From a checkpoint of a small mixture-of-experts model trained on Wikipedia.
Size: 9 layers, width 192.
Experts: 128 experts in each of 8 layers, 6 picks a token, a softmax router.
Training: a variant of Muon for the experts, 9336 steps.
Below are experts of layer 4 (counted from 0) of a mixture-of-experts language model. Rows are named router (the router's row for the expert), gate (a neuron's input weights, with its number), up (a neuron's input weights, with its number), down (a neuron's output weights, with its number) and show model dimensions 64-127. Each number is 128 + 32 x the weight over its row's rms, rounded and kept within 0 to 255. Numbers have three digits each.
Before each expert's rows: "mostly gets" lists some tokens that are sent to it at least half of the time; "comes before" lists some tokens at least twice as common just after its tokens as in all text. This comes from a sample of Wikipedia text that the model never trained on. Tokens count by the router's weight.

# expert 77
mostly gets: " work", " head", " design", " politician", " present", " return"
comes before: "s", "ing", "er", "ed", "ers", "s,"
router:133148076171109119159137126074151146116142047164105078067112086159089149141175103104153114125145057166149102101077174139174125153110136110115153190118061155095083130101083163092088139143141106
gate0:129126121158082186169194125138176155110089113141112150128098164044203090156087163114112155135096119122068212091129125163184162127116148135149133115201103172124154109116084062087141103120133131
up0:092168199125116181103103113182143112107130160084156157124082119131082172184145084136137145098087150084159116130116088062169157125045085116167117121120106081164152095137106129127138158162132098
down0:183152061136142123170092159121094112097211123116178053114098061151152161152120130134094109153107150174073130071145126123076137151081153116131070121167116150145083098111107176146178129096131109
gate1:123092160176131157110117111142084140148157151077123074068160114109196179095169146113133201160126145105132089128124107116107190156098090165050068142164161156187169145138129083200185122132132191
up1:142121134137119089161136171124155196093124133147126146128171158109153173126157094085150135103162075131068126053117151165156141111180110153050142117140161027146154175150096107162169126088170148
down1:088158166122137068139136063114080067097106165152115157155099173102132137124125194104139097190100126136174157154185130162062108156146137116132140077123148176092138087152108153178136123098115107
gate2:101139161137158121103089129210075130114136151143137089177138151063092142134161149112145117155168131062078155180171144126074153127137126134111102148190129162102164118140176110128135160138106137
up2:151098096123111105096164166042129162125118109109139095055163113149148129153089116167141081135074104147164065073055137156145136122122097145152185132052109138185132160126109102127106148133105168
down2:109134191102105148146137092131112127095125063083157136129120120119201113095133188081090111161094110057188106105157139164088140161133105136115106141161113121146119130092143132093145046098134115
gate3:105074151090060093074117104094136140112087133112124124136139172137168150111161140147093132175158131142131137163075127100113167115153190126126166157153093169181153144192162097110108180139189159
up3:130141106133151162169099185136116118181185071060160117075160083148123115150106093168122113097142145139131158028142153141156149132094082076119071161110111097075134073102095166140144125087126157
down3:109170140067166169027183107114124116147106114135081131137179128155144120151145093084154077112144146100169111155088128166126153137125139137089202138172012148119135108157095149080138158168102111
gate4:132119125141126109122163100139155108123081163180131177116133131087105150085077134148094145109113139150127128150113143125082098101139128140090084154166147111093086172127139105128126115164102113
up4:112153105132162143089130114091154149180111073103150107130091073127125113166141097130142114136180144144137123104174082129098121085128131167173065157088093168104071081150091122175126128168146127
down4:113107151097072136099173156138076103176159148175104131149137112158107145074120143127142093119108081169084085202199173106188205078130146079118173153106065150144099149126154096143134139157123122
gate5:151153056129144084155128161101103085118134094068105154165085145092130114168131123222131097161116169118117161167127091161021175129109135116112144156068165113124123181122125121144115122111100171
up5:157103134116068166109171169150145081174129086199117164177099132093118160107130171111149163168137109144119114115109116087176146120121150186117103055199094105118103154100120097193149085092173122
down5:083179061118114108086139174165162131140114080175168089160159149110131113073116048103127164141162115138146170119133112121142122115125114121118034120146103112140127135047145117094134118099182142
gate6:156132127139160117130139122054103144140113152108179126164101085101129180117144104125158098139066144121211117151055138052121108196112094080143131111107111081173131075180102123087129130168167035
up6:110126115135059135117165129125136110141186157143078125113193132060113081093084118077146120105124080129124130069142107174168138171144134130155106105092178200110160165137160131054118142097123122
down6:140126172132114073083140099153110103073199121068165133161089100139112105102097172088119153166093111093099160108184073205056167105136182122152134126178094175153121118149149137093166149137097117
gate7:163123136076090130137141055153139079116142166134154124080128130128172136125133132133106172095061138113127171166120122104116133080091124101164167151127107153188142120050072198206153106140172146
up7:207103055070119134150089139122170114102087091128124108119152093129162125167148126157107108117159150152142056166109126134145142159065126118134175161108118157176131084114060122097149134165143140
down7:120075088094154137117124168161128155085144112134162166117128118171135126138119124171105111122181100114125083128107170142092093120152128114106070107142152142177122152109156118174156144090093113
gate8:152125137124078093150086101135154109121132148161176164126124118162131154167096119136105128134162198084109148099077101110118053078121105131160120121093100096081166101075127138150143144141104084
up8:156107150152136130062153090152152114166136155146062162124096163127106105153129124122091100129115127104139111159122104151051108104168174139160102120082154160193175115089148144128131072157077110
down8:109100120096143141126115140185152075143127134175075114112124206162141171190136084108101215111132184155114139133084102121097079131143115144149132115109167106148113128122077104126118058093114150
gate9:135088085080083085111129146114118114184100129138151152182131136151142167127163115178123139115144150101134155056058156087094137100097155132113142178069174093066096169165175091117116170143164177
up9:164106109081134145131167116111159125140148095142124137100135102143138089105049105104103129114080118205183108156160070109135163116204111069126097105109087156153141099179124147190074101170117106
down9:156133147144177158102136101103154111103156157120052115099146165136116165127160099167143102098130051088134175170108077121121174153180188083195087111120084127151144066154088149209158093107125104
gate10:131183197156111134142128112095187114126106110079099148149080131179098088158134090165158115153120197120147186108093148100106164141119106115154132111114156073140123117089129139122148128128131146
up10:096115124088054138115097134076080161119116148050135102072134100079143108129133135107065138117178130175087180093113109083120157099132081142115167138143137065125168107111132132113059138113165138
down10:128098156091140143136102090165132130208129143060203162143135163144091101143132113153161163136199113080146144124096152099119124083071085159165091108116140137111121132150165077157106117161073163
gate11:193135153141082141077121144107148128078130148134088117152170132137093096070086204136144154158086156123075147157105131090158153228196125133106088143108098136161114098150105110177117119089154147
up11:045159138101122126135088090077090114147148189163148154122103141115069159126140111085094095106164122108099085103157146108141147130064144101128162135175090140153119133120147122171152153082133129
down11:137103138092170108151131053101161166100082130095108116161101168122168107126154064153171136114121152079107124105132129162090109147101099116102152194107174125093110132104124142080068101172103143
gate12:160149112160101103110144122155081148083119123119123113105167162171064116162120142100134187128119085092139072134167188176124148131108109149129148096111163160102095109110115140028145085112115121
up12:170099136164138116097146132099127161102148125138119121152162145159065145132124142111174133134101122088142066155133158150124170167161119189084062097076128110176084136081101119072150081113110168
down12:132137144157151073141114034151166081122127128140133108136172189110087113109099148121129144166116165143112119115128136148114139116122047176143160164063088092127137106162112194105126110109068175
gate13:141112116064118095071130071083095072107188114138061098169168149094153127144077122153120135137140149167125133102108123174127114107117069147139140156125123161143123127079149160106157148052182092
up13:154120142123125133186095123073179143066129172195119149090145135125125170131158124131119106143110147119161137161172097151168140131189176120125074102061079050109137149114141123069079133135161056
down13:148103157134111133137118120115097107073162120080157149135085102136125156107163082107153155132128071148119097165112065106107092142104127134124108133213116144148117153098157116186139177153165103
gate14:098093125110158109110140162154166086100101143097132138146162111160099099041082103156170170150178058183163174141145139092096098159104161095191137115120185145094065126133181077134125144139145155
up14:126147184159136155147147114094108185170152104111148100153083198076077181170157125113100112177101208099122114154083135160110145071114098135098132087154095109179140117117102104136142119090148114
down14:172089104122094149130074164108138154089107131109178133133098140137163129187128101082129112135145128152116122190130169172111084102165127109107134124174146085150112099170104118102183121076110123
gate15:152087121146148131079104174119124129190174146183135119124150145148165136133148066127156135127096157152085113170113155142108079112158172135152138145095147169144069149131116174125067149157037115
up15:102123098182111150119120127139116189153158150194134127172085142152161118134106136108166142136164111150149139171145129149131136160177161176115112100153107178102116165108118136145052129157104093
down15:103099128252074131154098102114105108111128127159068150106073113148088145126135100127148114081097089066195130139128141104075145156144191120189151093137118068145130133191107126089031172088153094
gate16:084131168101087096106123085155084117108097122162130103208166168163176175161143161153161120078071144096101123130099088142100171134124114112185098092136162136117149150126108174107033110129186144
up16:120130162121121112109135083104145126141140078154106133114097169064160141122105134206136127157140105146094125117093113195102114171148195120136110123112150121188177162174087151127117119135177100
down16:127163105112109129114081099103103128100061150168113113143131201109108173071116117151147164122141112146132129145088146141127147087169170121087079077140122162119137128056132147147085102187085154
gate17:127101136093088111170113178141103105111114098094171155113147133138092125106162147184098117156131149136113132122120178175132135106123073140147195119135146115132125104086135102147129094149163196
up17:140140157121112178130109091133175095167177168144183086101164089139157147160120125131131191136150126139185155124159106170130151183150167093122117101091226157162140141164137069166113152120095157
down17:139118150158122135126094069069117108145162152123144121087081103136123167117108066144175148108157123142116166186049150126162158139143160174159112112103083185091108144127154178157094087174077145
gate18:143138073125138087189138123114156149081147125087114119118108153131118124174143112233176193116104079106089135065060133159170136058169138126143185107136105100072137151086160170111133149136126057
up18:133126145142134030181102125102129157095114084071139133094108163131090121129121132172116121121120138132177115104016090143092133132109175117140180154149153111127123096200126135125105101163073055
down18:163091199107104072120134170095127146132141118147148144114063153147122167111088099134143076092082194156092159121139102130145136099130126111095112143077111093143129116164159167132110121109077126
gate19:148089099124133101127141138082132123110098120103120125097098199120153058112116129179128170073096081145172084149149088118065157163169137070119133118144202209100161101218162190128127144154209125
up19:155097138117111170125083129135161189085080096152131136109105204068141099209071115160105196199097070126131119126130094092109136141131112117162106179131086154120108120133194205149157133111166142
down19:155074090140057130155099098162132087071161118154146111130095150116175135165157147088066099144141094086147100132125129192151142052110142092153132114165097108171142147086169124150126131125137084
gate20:134106088099150187107119125137061126120169137097137125091153160110114124174125162096103116102170140085145134068128161131186149161102121123158091117149099136187137085130137103118123157103088152
up20:111123118141172162125087143162109133138171114111116147096118072158138139171089140152117110157130110151165191129102146142104171098139155125128112158116145097143117113096071070183145131162144099
down20:134088177121080107135154158113130118094077111126089116102120097111131183156082168124103107064153128129137115123139119154137110158060124091108125146143108103124124123178124102141115127120148076
gate21:171104121138155102141140150140124074106126111171128121110131106172114163093142108157164145091116140142160163145123112139105143093116074127133098135133139140114018125188128058123071168116125110
up21:162196121110108141137203119098125080194085107133148133173122153161132089111185120112109103103113139139126151126175129154084166146097108157121104093087140127080084124143155136123103074039105095
down21:116169158149182111123125155111043129123123115119149054166171115109229141135106127136115178133089114182200162154143173090174108102143172143147112049136141177162103064122090147166081113128145118

# expert 70
mostly gets: " end", "act", " Act", " top", " post", " land"
comes before: "s", "ing", " of", "s,", "s.", ","
router:110139124182134188156158121099071158085144092152118084084116127113067153178143099120144092138137107200132138076076183202167130179140133101102129153109074112113126109093123166073119124161166076
gate0:126065099149124107151162106176122112162160119120161129131144146101139159133113091106143067134135155119171159135153134099136135131184178079166129116113193145128182167139140147093132169109150150
up0:150176166150124120148163151102165186161138103136145172131169148146120158038183173144118112155089148138101131148116104115087156154157098054091163126161141101092115154147165181132091123102190132
down0:094111139126095120143135083142145160159127148126153160097158082118178113163129202101129085089130146068087121110122185138180123123117126083129126068178155120144163174061129177094160117064138155
gate1:149144161151103120144092147159140124167093133135129165116090098072146128124096134120115153107190123102106189115195128052098136062109122126095123093157132189139111143169121182107122090091129117
up1:139097074113099129101196137077151155132151122099116107133181084157115140146098082123131133152109179159169093100168135164209114176118106149106131142123076081146155126153174131074154171105178141
down1:109219085101110151048161191165107112141156112061177141158141181129170093106113152103127089159146150103122142150094082150143111152101108108141112094118138175122130147089110135156085087105186083
gate2:101107133138079125085135152088214124168085151148097112090108166130132188189164091111125115105132142121071153147137081124128176144092152104088136187133112196136097122104134091158058112148119093
up2:115110081152134121164159107143112158147101087138141055194159128133086174115093129123054162119122155191169082074143116105116107114184067167167089155096117111117095095120139160138182106150071125
down2:140142146123120156150076171152166138149088185128107139128152139152132058146143117184154108088191111091155147140110115127120122145078079144104186134111149157144130163132141084174157162180107125
gate3:077085101140128104106134068084131093186113166177106147123141105069138125129149141176130091092120113139138173095085194105152160153135055152078127108095095121173099128139111100068183163090093071
up3:194083123145154135126125146186132134113149105070130128124106126188195128104154175081142095137082129100088158149144135130139131138144177103098174126147118119107118177153121145167071132136142143
down3:095119116134136103065115119141167185137078118094117134122112128154161115098113107154155150133125150146126126134123159143144165145120128027150095122140118187122163184170141129081149121143184160
gate4:117133119106160129108153103134146145138112143183094125124136115151124114174139136201093101101149147154121154079087141180135132128142115085134135208154117115086104116038132140121167095145135059
up4:128158102123128191147147114126139166085141086082171099094167178096172139127105130144136161150109130134120189127120069120091119088098116105134114091185066080160095098074111104178108094106115091
down4:106192090171141123084171172107138118165121105078098119123173185082124107126119142144052094162158123104127099149117162134069122082116137170071159147108119138167113155109104128135165175089113161
gate5:083097176153148111092148061102157038118126136136118128154089153124112118098120147100095166155173109150171160089111089140146171117182180186151138091118069156169130076145129164103127131108155112
up5:156095151201098185115158143122125081132136071130114124129141121152126102077117165144094158103148095077149189122122133142123156200169181208103141175143150140137090087141126102124107110102099103
down5:122138154074145098096150134093131125156169210114140182134170182113089102113149146132145159141170123088121108100124113193108106088118203110138115130152114105130132178146133223122160071089074145
gate6:135130120037122166055132092180112144113162170117110089140106099123107097100197160186138103135120139148138197121118207129137110206155092140169110123117196096092153125129115143113166134076140205
up6:094176102112116090186122175116129117110129128100122108160135159111109093078135139125147119122145105143126069178154079145100212087111116097109147143173031141149114110100135117145178115131126089
down6:095206105152120085087089118116109153158132120140135142103097154074077169144114095107126111157148135154111071130125084164116155119130116129114098116239109099130154162096125144163147142108129135
gate7:151134110087129109106147126081149169104143121086169146092151094129131160146133147140103161081155138183145139131141134148141082139138124162148146155104098133089130134108087154129091196131124168
up7:161184150177128172088136093118168128107032122100157078128109108170106093165143144194126110091120149180118103162133071117130071131123166132160135171108203140104111156119103062161139133160133141
down7:185133129149072166099146144144145175118070122175116158155082091149137155119163142163194080098194104074146115178179110092206096151086151103158078096121142101095103187135095082138129098102144148
gate8:131154142151153146095120202140098118140137121151166148089200111135108156152101185084120134141113136163106117086093116137120149154085177118146127095141060140097105127079134119174142164088156146
up8:114201108120101122108140141111172142156132123113098155167127118135143099082107132134104127131140118156100162123125157133119122086164133165106116113102081088103166113117127140156185171081107104
down8:103189131199134163132113166078099081151138102139088097133136158174092147159158072117123187129082164172152157122138146127112167127171208076161095102171124103123120092081108078134105094143090088
gate9:057086136086164114094165079093177082098105153074069098139098111087150181119086146086087104091093093101107192129097140117108176109151110171115089072149138123109102100095079100138123136123139087
up9:126141104167113106145113080141107164144134172105155169139134091120125120167134121126128157144088159063160088140120068102139141121102155088055149138104094128160181176089187138158125108141066147
down9:131150117099125163133143161173154123158118122187168134179097132102127092123166157151162106140147090145155092164078063114163142108151177166166108175106062131077171109180104205157088132118036138
gate10:107171138127168136168163126085095180163158128125131076185151124110128127115124044157173157135078106138106091146144087114154115065075057168166141177113185173141094051133154154098095101161109153
up10:143090103074091146152100118137139140144155084159104097173139149134081053127162153150098115118185111077134151126140146168127136139115099127078100097175076100135106084168152139161176142123071124
down10:142108083150117127132165169072149152118209152175170179087145134140141101152124208103140112155172110125112155095120124135155106089123083096153144107135151085122163153090116107092157124075152103
gate11:152105199120137124132083181174147089119083129128111169143139043145196124141164053130129063147176142095172166109110129120119162115113139129102076114131159182158127077135125100132143128072135154
up11:165121153155122109168115154081073095146143125089101144120096117136180139105103120152187088185173124153144135188150090115164113122127134131078125095114176147202069090124144099180083127112156187
down11:161146148162124159071157113117108147138139162144135203129128112165102106129135127146134136103107117170147125158130081125162138155050093107129143135112166190056071129170128132097101082168154130
gate12:151076115127119165104094146123127072151161145102072216147190117114133164079158095113136175134125109067078161135110132135090169138119055093111167189108067199175118109102153179049105151130132163
up12:134107137137148137119124126076044125099107136062063089156147154156097112100102138167123129133120135158153110114166077138125162104145129117179118162149122177107146113087160064151148076112138158
down12:132144137078116153182182102174128138138127103128121128094109135159111137106117169160066152067093078119148123165104095189147124086136129074123147120142082182093108140081109078124126122104188152
gate13:157114135116103155158198139133126158141125109131129166121134199156168123149142117183158158146148104133110150134160214117146124183162093142053166171150137073088142101104114124189118106131160090
up13:112111178146162109170125117077076145126094147097100136187107144176124166143150205144178097091118117108145122164105141089156097108139141079107147170096122098099094127101171115129115083175137069
down13:094136087129129135116160173152083068125068123098156122112199124144150110103172154203144136078164119121151163125160122110129197151179103149120094166168157087143107099126152128161170148135166081
gate14:116171130113091122160135087089145050183143192106113175090127113077104133123124158163137149155155084131144168097135167136134140156126192038164141067134133146120115109160161147140119112130112064
up14:091182091111129162115111130161087107072146136098140187144110131127159110040174098144114137115094099138144130116146160131138173131137063088105112100090152074171103073095160107063137131132097150
down14:131151115146082103153154096113138124137147126130122131135107162098148072153147132146140175121167094122133135125104113111168155116114116074146130094174121077134056127112180133072127181120099059
gate15:098086109131158137135179142135129106126143094186137148136090091142128132085129123131074159137168122129118140174092147123086139115121142158114138136105093163042155133139040106141181113140190122
up15:178180201121145136127081139113100127158106111149144127105164128066191116147137094190146129114131141128088098148153113178122171140087115104151092158168228099133127067103185131104108126163070135
down15:157155124125159150103132155180128118142108109134108123171036139096097160098082165111136110137147101110124147170064136154132173140149143163101101173091098161166046133088206177161150106158112078
gate16:172061166125081056137119109154135121111172164121123138131145133100109133132080126145094141133091126174146130062122110134146097092130104169148147154113091140123133108129125184123132184146158148
up16:099106145090183132152153176175165116124092137207087138058069132151067195206144113117169127078110161116155157104169157151170129091081146111113132134116098129145160107163112091108101116119151145
down16:126122087132112125086167172092177142127110177098136141138151149067185125073118124077162136101120156112124117211176153087089188100075125123152148101113151172141156133088108103104166134077137131
gate17:120175189097113124093088079132136080116137146150125158112117106050098158098150121092105162158155145091086165164112106120139113123149152110134131143148146120159127189096148171157165102113071140
up17:140118167175136127087074077144132091149133185152158168147097086096119129070161138094136149151170177084091164102143099121097146137161143113086154149142188178156106138088127176191150098044142151
down17:173194101160097102134103204117132115159115178134137127161177141160093209127056106151160181133091187186152121099080109100124080117163164174168158107055136098095168132127165107141134169126128130
gate18:098135141126080154128176067109134128129088140122106121167160154188100116171117197134114119114147118130181180112094132134090134139123101087112141120158125141170082163118112148125155097070099090
up18:133118150126130133106074086154124119104161120135109125181049115176127129102109098164126118178110119130163115063101192179176167140203157094113125087113171103095117098105151191091142141185229155
down18:139128124111119168117107158102178153074131097099131156151079116117144183131109072087141114111144154119096088160105107169138210125114087161134101087134064103080114154136122143135162160153094085
gate19:105090122160130117092079131131128094113100181134084149111122105107162187109079155098127140147154136134108109117093122106117167113153147138130111159173061166134091185085174114123103103016119098
up19:176128129086146139060141069185147143148148125164173134145159139111149096111145066102171088138150150163156105104190142142080142092097110149116099132086150122132083146107149092098164068149133089
down19:084088147092084152069124148183157120130153114122089149123132087151123138168138101065137088178102111098137089122083111090054141140113148123140164115124127106080100163146110173108138118164124156
gate20:125178127178173069180149148062114193130186090103201147106148150151144123149188103109139129133142124179097145090122135161099179089138144089129130128143185165111063071119189123150112160155127099
up20:119114113173145198107190150146114099169079136120132122150126094091149191077137185133134157097137170094105130194132118142099127176134115165167138154100176187169110130139126109141120122092149143
down20:080144136086138131125130111159156096163119096160092114114125100104140161131163148118192032152113188149154175150139073104133048116121149143187110150097088195088166111059070134136145109104126108
gate21:090040087085142130091109129177109105084162101100176138115081132171110118139087098114140171057136140144139077177132146135129090154109151183152124148140151108155102101161181101129153103160087089
up21:125063165155091137089110095237136074121092180138154132131080138170121133110124055121167167099151090118093094122109147097116126153174182196157135180076081099161106125196149127144116074152097083
down21:105145109159125142141105098171126172087110131172120117123099079093112159176133118096129112096183131152093156118147109133204135101115195117140100138103129067196174112155113161183157069162130094

# expert 105
mostly gets: " Thomas", " Jones", " Jr.", "ski", " Johnson", "kins"
comes before: " |", "'s", " was", ",", " and", " (born"
router:127142172097108175080085126113121140162155121062153103112129131135103147126143154105131130178168169098127163122170145165146076118091148174159071139182098132188115116128156141148147108160141120
gate4:060133077109115133169122158166109116133128119140130113163123104145120178177123112117083155136121090072100165138089152173130200122150149149126093092119219169095123150125139135116141110060130118
up4:100171072160133136118134121151108075086086130153148122118124135170078180114100095138095164105131088128134132108118161175158183126136184160089111084144170120181160139118144090154154165079134064
down4:141122133119115091108139136113083189110128115156147131175127120150116138156180103098123143119130131155127123134173114135162113140155140132150139120137112088152132095175079130113091094127147160
gate5:115142117124093139093113172113189175141114140118168128157115123178082111157139169084176141089139215134081147167120074145132115176159093056133161109171153130064121127086167166171199113124205117
up5:068146107124146118168151093094082098106140118112096097151142089063170166122128101133094156134167083119181096088174158130173150096138151143163091136100176114152147074088107057158130144135089152
down5:150215140186133129128140148127132217154115161139144121155149096136118146146068106065123128146205123148157134140139100125148164132155071108132046174120092171063100124115132141119154111094153119
gate6:085088077118185058168075126144155119084081170158143060144151141160187122143124053129132137125071180135056086155100159110131142097126076091113146088138170121134133154164119131167089085178172160
up6:112094175101153132158108163136185115096141137108158074140176090167165157134089118119146189119119121122102121136105095128183138069105156087114118112128130125183133139095132116159064117093147133
down6:143135059064146061143130171156129089135134107102184051141106135146124083110125158088121172126099059088116076117114123118177116142130173102161056172091142149067109142115150134097143140152192153
gate7:164107162141123105196101131181126111131173113177099143090104102129120130166155151171145109124130146153122167092101085149118164140130138145089109121136106155146150113075125115131106157081115090
up7:069155081148121139073181117094134125123129131108136127166167140163142114103123139075148117150103103118138124145113213078134150123075154125153112092076140108088072139177125132106118147170113131
down7:125139155177154072129099123157167141185142146104121140119099099085071144122167108138133116135157121113099153104160086155154133185156129099133149140133105146112155106122110113093150151160175122
gate8:090152068105069151145119112082113141154072149081070171129137101159157125182113141117093123039146089149110136124137112125144087116120154128129174158111113137157111066125101123140177071122138191
up8:154117132162177133139132158145169117149133110177136041110151189165129091118132136133175133144084164152124116132090132098134123153166155135110124069137178155110139157138128148182155168152074097
down8:120126108089121171128126140144169098104068126138140110136123132110097134136131119157112106074138190098122167147073148146129059111096142172131157081150106103096174141121133167101140102146101119
gate9:167153069163113167133112106127228159119099095198117170055122138167093155125108122152129099142150138120136142144131145091134152140100186115093167157168112097072165174137144098109095158143132102
up9:076091173107118102142132144087115090125121157119150120177125133135185081116134069132093174121065103115157134060189127145128165203104128082150141119118197149127135107077109102105109108105135117
down9:089084094124170113070144150086109152110134163124163093164184104094134121144092175124120158115168155151142166165107180057112179115115144156125099134076189179175117078126101076104187096107174138
gate10:117085172099133144116134096106138116130172140139156174150140135153151161117126146097170127143149146055129118143091143121151115088143205158172137087141144145125191124090124091118082154187116110
up10:169126100113156132126090146131096091059023144055113169132157153089205136179128107148147131109122133158151122101176118119112166113102097137127129157156162078071141181158121092109151092073171107
down10:107146108101124137096095164141152079178156138161100106137158106188079157125125111106164117106155069133142137121115194166183138090154142158178108108144134121128128155105134081106125186099148053
gate11:107110155111122101168078121131149077087141175129125169158100050106146088149135155142153174085120133148099114101126105136119156108077157073180156145145093134146118141162060174064106109179120159
up11:142137146134156128173054150096136074080169157138117135172113134110174109132132154149156202082065142131112109150141124131096122120069163087141096128143075154101104191129105173080155091232129181
down11:137144082099145161116117152103124104119107154146122165123144083144143175105125100125143146114241139116134129103132099114088108205170117087093120098099130141167099109147142089157070111106067142
gate12:104128077123131169089101176132189162156061143145094094109132092168136167105164127126113161054148152120103146164107166128118117149097128049112143142152193164118095120167093173163082067140082081
up12:120107146139190157103153099124108120205121150171148161125086170145143164157142147069140093175133093176110119127094189155173148165114142118131093084101099105088147098132176158134121159121166067
down12:108129182150103134079113155107118165078122114158130085086101103156122152071139160222136120144070137102129181148152036115132167079103118107145101068150110102075117113130153196134188147095153148
gate13:113141104140154094139141082158151130151078103134081136165110067068131141168125135124080162155134160108129197214137180120187180138112080152173109175169113076096127157124127174084151173125070136
up13:128152129094078088118108117096149098116093168131099170155120082123126134198153155079098141091162173129095159120153091062152165094103150106172137127119091113162056183102105154119156120171124128
down13:093078170144132090134202109117132139084182075148108146104160148122104146142080175113112070147130087095121104163158140159104174143135121186152148167141084128107196199112134106134142161092124111
gate14:120151156161123155138164133102127156143160167097161146130081104084200111087165137176136082120129161160132160157068155089112154119058174136132134114098104161105134136090098155136149164148122150
up14:128100112157105105113140097160164114144114073147113104117172133147080168128135087110127176157149102106145137074138113160153140066195129195135064130088159088160092127158141128142093128106177122
down14:103153182150132122134136142092135088092131145148099117150116192140114103117144151117127096176143110113126133115122179062121110114148131159119175132113121098104123123126131156147110153198137087
gate15:156117153099121085088090104131124102044078096068066144060120113131170082142115110125127166092123086138089149137101069091101135110106140091162185169111145155113089157157129152111137116111151111
up15:184160106124137147141141095144133078103032178145102162108083131169135127093151120156127086111087200142108128141111134143135149096155137130113145143139103139137113067096090190119104130114143103
down15:133125171166137142136161122127078141177196149097185150171122148114161133116173137092086100111115120094071085142119119126149131106125171101134059125167155048094131144141177102127123163115078145
gate16:152109110114144155087171113065152113119127158169126140081200036101079173115112130110128114124141144101152157136136198119075165123086197144118111100119155115101153166175162073145123162140141100
up16:131135109158121106104134110111132130068163081100110137121195154105096097156088060157094170149117116153080111139073086120118135071193106185174157146150080104118126172098125127134116137123095125
down16:152092159132119111146192073134108139188112174158109117140109073108148123114074140118102140093190129118155172081126154160105149075097107081123119123090100141131082136128134113133133129099126157
gate17:157099143115127140176139110120121124061142141174062144090088084114148121143120184110124174116158140091097167184091166126133128135170135109147134132179107154107165170084158164114143113114164092
up17:144144099080119114126115144136145124206129116161157105175112134166115166128116135126128120149158086143082102075181101191117154140131098129090162057073129078166140140166121089145148150179114106
down17:125120204132078153158145118142105094103118163102115071145102128143194183089148142132136123134155124093099055134186148176108095115184154092094185153149153126154085124086119129126155155130122092
gate18:060134146150113141040159117101107128130118158135130131120097087135138123124164138127133147143108134188117156121090103177151152139091144136061143153144143128104083154129154170122146091085164181
up18:172210130159125144104129151095080088129135134186114101107119129117123099164136108117149125149106122169147099102094145137120127068049171118124161075156107160094111132140047162108101057097125205
down18:106134133128088170089131130166155124103143151078130135108157104128138144092132167162139092105106127106083130099148123155126158169134115115105143156165120057102143105180212142089131104080140120
gate19:157124127162088112065191093088107113128143152103089054104143084078147193034136136114182117132073164121074154095060090208133137082136092103161200127134123068127098099060094156093132129106155156
up19:161130157128113113121192125064120165165122169123087085123144062090126163092133175150178125108096148154064184073091116200148136102116085072119205157148113127139097130046097180073126093052189163
down19:136167148132148106165115128121095107126110109119116120194165254156108141149124169148120104089087081105156095168121148170132122137151070109130200174199088171136078122156163170117153129145117080
gate20:116114118113132117126074200164115110159116140129133143106039105160111111094177163198178135130101098121136087173107075123130088106143115152173111141112175123090127163144152182153091162136103132
up20:134128172128106143087170165098091145100135087084141162171186113140111133127088155127153168106106124134098172159151166121101125137175158128107103163107142104105159159110102082088161134133149137
down20:070135113131095168159163155132113145101129132127136117142159136142070091099153104187102152182069195184133134139120146091167134157148132186116161119109096176148186096133170182080160101125149148
gate21:122099097165107083125122140132139119109090158152161067119145133181132137176079098159132162140145110137130137109145085153140142142142104060141178136111144116114103132158111112093162143223125164
up21:134154108169150096099147155103166057106069126151141114087063132152110092127126094091095127145138099096194162135161124138133116154140106133141157119111125089165108114122143175098173195163153127
down21:214110113142161151160102174133132121144072136098145116065136134163075112156082072188142116153105145163107140108128164142086135081110117128128104097186112171134115159140082089132153174105097168
gate22:127090115113156136107090196149076101142074179168106132138130154121152199132146169125122153156165054077145138155128056134125137163137120188167131129107124136094127152123123126157155141142114084
up22:100140166149184148133156113149090127164127103109195074178081114129112116137116176086118144196156128067210049156133143121141126086093180128150158148144095164096101176084140102130214130112159125
down22:169092077131184140125119161132149156095143103151142128132149101147186183174131130137151123106127100143141062098152115156156128170116106150190176151149040200093063141150142089126112160087148107
gate23:112117136131115163132104156140124076063113132164124168186082079110150097104090157100162170093129136100098131139075162125125154136126211123130123123181075154140133166103083149109141141125126145
up23:125130151183093117108139118105155139127119106131121124100194143113159176168130113147105137128135114161171116174143113103063090141135090115125082094110190100086171164124159099154132196167170112
down23:120097100143127125102143147091112152141094132154137145079157123094100131120103111121091105122064100154103120109078125110181129142119144129106136115145073146089099137169141112118133137100116168
gate24:122037132097114192093143153149110143100118109126139111111135148167138072150188175112113132150122086129171201195038156131125187167134118102142080175084141150127134143192099126109129095052158097
up24:135078146117095170136142108124131088131090140132107143134178144149133051101155143123101165176076101144129131198065117073105137213130170143174137155118090136128094154140135145129179141127114130
down24:083135057151152082128126111128164108148101132150124077109084108131090126099148142194183171128160125111147165136167146117181114136183147138118121116132135085095107080124136179120131132170131138
gate25:129145161104165119122083089081104137117143108178121129140081184114223157159145137140143159130132115126105177158086156201114113118154155148097206134120102132101123135123143147095167146095121133
up25:140085141168171149142140147111078071165112122170128087132112168177141174132124226103148127131091110127086106184108121136088141174147070092147158088104111127185162186161108060118149100098070100
down25:112160180101138161146155114141114139107090067149133127159122133102109160159123152137079149087121093150085129190143089122128129165120129130099169106069158147169116211160137113152172136146137095